{"experts_per_token": 3, "d_shared_expert": 128, "moe_layers": [1, 3, 5, 7], "balance_bias": false, "lr_router": 0.000888, "vocab_size": 23015, "optimizer": "adamw", "beta1": 0.9, "beta2": 0.98, "grad_clip": 1.0}
Below are experts of layer 5 (counted from 0) of a mixture-of-experts language model. Rows are named router (the router's row for the expert), gate (a neuron's input weights, with its number), up (a neuron's input weights, with its number) and show model dimensions 0-63. Each number is 128 + 24 x the weight over its row's rms, rounded and kept within 0 to 255. Numbers have three digits each.
After each expert's rows: a language model's description of what the expert responds to. This comes from a sample of Wikipedia text that the model never trained on.

# expert 59
router:160144093143128149130128143118111143088096098108125126128142126155134091179136138144101133160112130132114112128093157123121130135102135113097124102116117108169122111129124104138147099120120121
gate0:126147143134106106135149160124128143085171164115102115125119153124160095158100121144105118125193164109110140134137099103121135091121151126132152179119139100140143150105068141169142080114136108
up0:135108161156114113144155128114129138125115135108135169130097118133164139137112109161092146157137123131132117105166127113109152157179141105120102151075092142138122116093105150129123127109126185
gate1:108129144133165114143157097135133105106130121130129169150082148126124136106150085112093177143149139144120141180129125091144142108069145157150098109147140159138105146129094135117131131139124071
up1:145100121121117119130109142115146169141093133140114087144180070130149104147126146151137095103127142088113123089145112128101138139185109096114160149107124133099167115119155142168099128124121147
gate2:157151139087096154128105152112129126106093112125104099149133130161156134144149112163138134124156104115095100152136119063156075088155098176101124130123148128128109127144152108138096101118137078
up2:141097124170161127137142133107130151141132129149108127140151134113162141095115081137070102112171110143095091104140143102112136171157168180147159156086098145114139137132115149148109100112136164
gate3:130105113110102152141187133071135114117121139118128163135110083129151129122129111125114151132127097158101136119149137166111137105175147127129135148162185148113123096101057120139129107131134091
up3:140113098120122149113174150108110154141109153157106147127112085115146106086150125127164094136099052149104128095151106155138137149144110117151148123139114125102158083087114164152116136116130124
gate4:132096125164149127108144148151139124140124112154126131110175133081150137130161143100122118107155130156108117105106116106150106151116106146146112126105095160126109076113126114120126081087091131
up4:140132115152118106148167151097119124171153169146064113150090129141169180173118106128094132144124104106140115110145084165146163112131141135137146133149115126095110111106073101167078106131138120
It responds to: Initial capital letters. Single-letter first pieces of names and foreign words after a space, often a capital, such as H-oms, G-ernsbach, p-hepha.

# expert 29
router:142088171151127135175135087109146091118125118147123077138165099124116155137154117128081154125133136142161136124103109127186165118109131155115104150104133149113114157129101128080161152152132094
gate0:090091110081151134141160138164147127127130147138141093118079100148148126130123094104114108123135108103127153147150076122123133137113155129142125152127084123127128156105118121118118106160152103
up0:163107136131099134138147110123099160137184141118157104141115185178105152104145163145124067158140094149146092142087126068121137112140126123116166126112128103118116163116131116100177149125141139
gate1:108132154167143076131137130101162125107133119136169129113135107123122127089127123119113132121108136156093109107107112129148121120115162111138120134112111121153132103108167100108147144133136128
up1:111123177167173112154120145096122114121135089151144139126126129104116148097100127112110124105074137114131126121117110160160124131123178155184126141132126074199135094150176117125131125106138131
gate2:140089099167158112102134112130131117122152167121147142150139118152100161118145151169106107134096129127139121095115141139173135157099108105138125118113123098113090098155154109117155155128171143
up2:101140131126131167149129136125126193159110112151092108156121112147134100141128118156161106198117099112149101137178110162144103123156124094107103123123144155106114161100128200138071065124110130
gate3:134116128101150090085124113129131108149125136140157162138110142093139107144084128140123136105129118127121162195114140121108113134142098136161078125104099189108131149090124116137089098137114155
up3:129146127150126118129148127125134175113083165141129122070153119138124160130154140074137097102079127171135128077155115133133140151140147139122172127116099113139135133118122114136121164113156137
gate4:163125112100184193137121198169119110172096074168124149128134116129178118152107094132145157141128139145140138119098134138160121150104097124152107138127171147132085144136079103141125080132137151
up4:148114130077161139146109177132090125163145106148103134140131148073135091166125111163173176116142148166136141115126113123137130135105153132111140154133155136127106181144118126133124118103155161
It responds to: Passive past participles. Past participles and past verbs after was, were, been in narrative text, such as released, played, held, constructed.

# expert 21
router:178138102122120152085128148155119147104112110107138126117136125124107107177121095131092134127103127133111127136121090102121089125136133161109110132138146132137139134101128113172125081129119138
gate0:126117162118151163098129126131086138166151130155121145140132126131099180122138104145094083095102103102150085125111112113127125145125193061145140109141132105140126069092152159127106132104088133
up0:157125161173145101167148111108119114097124157143146108151114107152086107139166156153178121155159147163126177084149111179098135150119160188129171119085169141058148121127130131144096124121156085
gate1:131131124078142120116084175107093130102109129105101143146135127138130098130107139113142192113149127139094137133107130128108114134104120081131105108141155121186123201123194164123144131101095177
up1:082120142120105121181149108137179140135127088127127119156129123143147156130152131145141115141155153101157142105112092124126158130105112122169179159152138101151170125136070073098098113106135058
gate2:128095139151091153158143130110178149123134107116135086119125134155145104105093166142163124138135103099084085142110163122176105110129125119108146148160126120067148170169156111129155111160126112
up2:132112126094139109164097136136130122148117153145155104148139120131160108126099146110182104134128118131178108147111105139185084152075102101182128136078144114159095178139147142122133152135156140
gate3:146120126074143131140133117146157138136129116087167143164107097106094106107116111098133116139115152137140120151114126151120092134128107128124132142140143159080125163168102127130126119136122102
up3:157191144114092107110090119145102165097123153105121098108132172081110122167144146159092103106167105154146140093103117154150158176112129105053149141140196094100158106118139138148147159116176164
gate4:122150119158128119128144151118175108142115159160131138159085164151099087123135148146143143118099143150121121119126139141112116165191115159149172078117139131132130091116102132129080148122123178
up4:105152127123131131134114136126126152101154147131105147120133115152132057137117115126160155112140120129114144120149082128147107099150095131134124175108123172112080095146107080146134137112126124
It responds to: Capital letter pieces. Single capitals or odd byte pieces starting a split name or word, often in CJK or Vietnamese text, e.g. K in Kondiano, R in Al-Raed.

# expert 46
router:146149115080145119105151113143125175091143132105108162156111165108126141146170122140151145151110138104148132116172158145141150141165104123114131109090112115106111095108135123134096168139102150
gate0:132156146135136144129147130142168158097133101150093127103138090122156126119140154105146184146154121158152165147109147154153081177147096146092122140116185105104160127144092096160114158127134105
up0:128137109183168166146145147156147198109141145104120153104168127121076130156131119163129142116099156098112107107179138135117165107109083163102132175114149125098170145107081109104136133147152125
gate1:126106176104090135149166109130191147132103116144136106133130136127175145124138094128139101112133137114143126121128149070132097122131139093067077118145131130115095140079138126172138114134130114
up1:146101094135153137175099121090139103152142087104116142115138095103140128100112078133105160085102084127156163171147087141125132150139141112145160130112112140074121126107142093112114112114113129
gate2:135181137164159143100148109122117128148155115113107142107169121078074096149150134125085172129126142148069103153150081155101167126125172192142116126105116107119135142170137122119153144123103136
up2:167139132168120129096155123139123117152139132127085103092119143132118121133145085123094122123126137132126110131137107130139127114121131143153143131129126094128123121154140101120138139111134127
gate3:104173133158142126204155140095163136137128141134127113109122157121119125175153137104103185073079122105149109074149093155103147094136149161150132169140105105101129130155113116119147139133181142
up3:135138111112162117101133118089087172119087144106146072147167118106158154146178100151104073146141135134091135168150130117077148124123117083113137122137128115120136156143101112120132084125164130
gate4:145132109091134091080118151091137109095130157137146105116091153130157132109118078141202071151157117116156097116158126159133091146131124131111156167134132145115128145082178148062149123122173099
up4:099154135129125115165078126130094166122082140118124088096131132120134138098122127141149095132146134115175144150139117145125138170169085111185165167130119084099108161112137187114141150121183101
It responds to: Citation year digits. Final digits of years and punctuation in bibliography and reference entries, e.g. Bishop, Chris (2008), colons, pp, ISBN, "in".

# expert 32
router:151117132096142131137095148119141106146144116139110135093151146128129091140156131179119153120139118109099120117124103111103133132122153150114125150102178140133141120092130121146129079114173158
gate0:129134145188131120115112135140124102136110142100090138080117153128107138154103160151144121127093162190140112130156129127136171138124101108122119108155119130109129150126099102121106131088158139
up0:130108145111118131133105094106107132116118110125167099118146136110107083157068121086098147085107146131143112111101113149128137118145148145118118125154119135151136116147132097115112120123122092
gate1:154097106118151102145111117092149151122130128190128130156137138143144101102155106144164125113168139156097157139106133172128135202115155142122150107124115135146141090123129155103139104161134124
up1:106097126081152100094085104085150099136107126057169160156125123129118095093132174146124092133110133132118148087163155137121090121135195132126142134126124124115114141086090134136173153154148087
gate2:148134120065095131121135115179140153122161089102138066106099136092142129140109107139125167119082103135147116146115094107129072109137069111159149112125136165084147099126141124136124160162132164
up2:102113115135115160135117168161139181094091124121100152110109139100104128161152143143107153106180101148133146143165134157110113125108134126110109161171119095099140087141131138120094151163138153
gate3:107125149115128109106132128154142157162102116080139142100095117116122162137146117151112111135080129168140229121139130086145140137146136122113118117072138118139089129111143138106158168189168155
up3:160128136133112131111112152138153116141100100110142168104082155166148111132109139073140077115089130132140128124134176133107119111136142150131125074124156100143148155146120163133064173120116102
gate4:124125118124171126155087094145112138111102163113118137088112184122127093088153144100135063119145128165128088071128132123128137155144129081131174112138125093147131094128136133188125147114137148
up4:174123103104082115114143105149155129121096101141142137124144155140091119111139141145143129122152134144115170127132110106112159161121132131143146122163131117131097131079183094127170131119143182
It responds to: Odd word fragments. Mid-word pieces of foreign names and non-Latin script bytes, e.g. O-ks-ana, Vä-x-jö, Korean or Thai characters, plus scattered capital-letter starts.

# expert 3
router:130134113118104120111138114139129140124131138108141156141106153094102098099165152136167118110112120129092140121135133143098148122140111129114136096131127142102157127108161117129109175097158102
gate0:130140113141133164132147091121110184160126103168143124104117152112122103111115130165123118141118183147108142119146123100114137147103103088139137114152129119096142075116088115134156114137107154
up0:121146162122141087127142139085149068111153163108140131147118089108123172166138120114122141100101097113158110178110136125159141145132152145111099166157126122168103151142113116137094101105128135
gate1:107114115140116131110129142176171136090098105108128077133108100138190132087145119116105126132145100102138128142191123157127133144157068110150166143167123160144168122136156156131112077104125143
up1:135133126120109150129083121140093134119106113097089102145108119152163115074131111101137114109145106133146128124153111154087147178117085117141203186083121143128125143095160168123120141130131106
gate2:140130126127099142133134118122076119115114127155140115092104177172152067127130141173146080121125144111140095123128144109121128094116134161111129171116128088105156122150079121138112116118153111
up2:092145120138155143124153145136182149145168139117126172173158136117094175116125137146115121133091123126137125151126179128147127138109135148075110102116140113159082192144124115107154160126152131
gate3:158129126111195132152114147152167093110124165109143101125165108131149149161109138124140088084166172136131133141136120172136136122162132109120110158091156153126139149104157135151151124147163163
up3:149135154108113172142131141121136164181187092086137138141127143129134167125090136150120135152124108092125131086095124109129110142144124103126131116097134100096097141131099109126120117167103162
gate4:129117132138125083146118145110133088141132141148127146144123155135112145155103123070166163121171116189134160141165131128086137133126131137137142182116129101125113173154118101135085136137154130
up4:145126136141117130115108121136166108091097146149150138134099178108117131144069076097183097110122170115170118119148121133095127098161153144142123106145121096100097130129128116152082138118117140
It responds to: Coordinate and infobox separators. Invisible BOM characters and separators after geographic coordinates, plus spaces, dashes and parentheses in infobox dates, e.g. W / , (aged.

# expert 26
router:129145148085134128122153144131144144153203130108159126123121106091150125091148115130154103152138092089136129135150122149130126101123117109138128131110109107121151083139142106132097153152131110
gate0:056138087109124135168134149104124119158128169129114112144154095137130118148104133131106121094148150106123109136128131153086111124101145138112186125182112113179122122087062144186144106125191087
up0:160140138161126087124120096143115142105114091117137133100130158148117138080134126110137164161123149158216159118131146125141108161140120117148093157103127115082098119154109148116121155142085156
gate1:114153124137141124102129150139109077133134127143097158149116134142170173158111112127152164104122134118110141108109139134133152158169128115127130150118128153132145099102112108148101084147164125
up1:118157180145152118114105178149128124171135134127136104137127171135163147127110099117164161123120116107140138126101127131103157127102101076127112129127080135127151112129148130139086078163144124
gate2:159135096124134113132098140150138094144141115116103150064142114145097082094135142165090135116130102134079137176112146124161141097061150119120137126135139153112120188148130125040138126097183102
up2:158120105109176123103113137159120119177146144106098126097125126102109086108129178169142116091161099137056125163103132116133149120064106126115143164152170128095155110170154113080137117115144109
gate3:125147134146091076121174129095110104162137120116145094079212077110139129155169150114134155082142133158150101141126108145108166102111143123143162123157120141122137158177140131114139102143189137
up3:098097128175119133106145151108118155125095152078147156151134130130096123137155132137173127115144093119114124111094148181133095103130137115111154132118120156141098157088111156088145099095099133
gate4:134103142118116135150097154153137092108142150108104124124090126129096109106109112121145143147119160114089151121104146128102132124165160146095084148099152120098132139109147077115138160113137121
up4:128156116136065131201099137178113132138137142149117122105089152131118148151137102142135106182132113108148130168124154098121132161135123084123116126106133077103110136139128101089157158133121119
It responds to: Table pipes, heading marks. Table cell separators and section-heading equals signs (==, ===, ====) in wiki markup, especially sports rosters and election vote tables.

# expert 62
router:096095083125159093125101096153124112154121140130164138147160170131100121118113133157120112130140140148098091138152124164174141139130153128154113112170189188100123132120166153049172173105129110
gate0:175150167138160134132114167066103138110153116125119133106094099166102130132137114123119118147117109151124100093151106151144093159108127105122146182134098116137134095116102080110120136127138147
up0:111124103147106074167158138131113094129176134099161090114110128115135136102162110138133120123123114163117149134132161096171133129117146159136111130150171150125154086153144128141164132096127127
gate1:139127186154116116149143127080117102093173146154110120134148156118098160134184102128137123119138093091139081152149139141123162135140151101118111138145093143161072121135136139142136103129140110
up1:166122126163105140121129138124128122132146174090138125133130131164145162109149152145087118140101126137131109141141124112174115064140096125143117105143126157130122171136086129074143117105152156
gate2:161131164112123147116146137157034173170118158105115157104137101190129112162118172153130118149134128134127106122140107118159162117169116139093102104143118069121089107180114154127133128146156149
up2:137144121114074144134137106110127166094118104119148144143091130190132127153096114144129146158118133119153140156119157159149111116110146102130133142162109124105106091119134105075112153104102116
gate3:100156127160150157146122112179169110140146116149123121130104132083157108130141142118110141131124088121125149115123156117128149087109148142124125143075141154137131095138143096155097135144082058
up3:120174086099145171102112144143155096118171100113125147123116095139125154142150096138092166141156132132128137163122162105154139128129132170106123145113188151144142091120179117148098153119109098
gate4:080099170110116115120085125161152130139128114136174155119087158108096152074144128093101136153163093120118170110150168127116143105134137117137128109117151138141141129135152133120141137149112108
up4:076125142116088124117115110152126117099115118127131150099083154125116141076153119103141188155135089110145130113146120092119145117144085129132115105114106100117164084141161110125133152179105101
It responds to: Place prepositions. Prepositions, mostly in, on, at, of, before places or times, e.g. Location in Slovenia, stadium in Downtown, debuted on Saturday.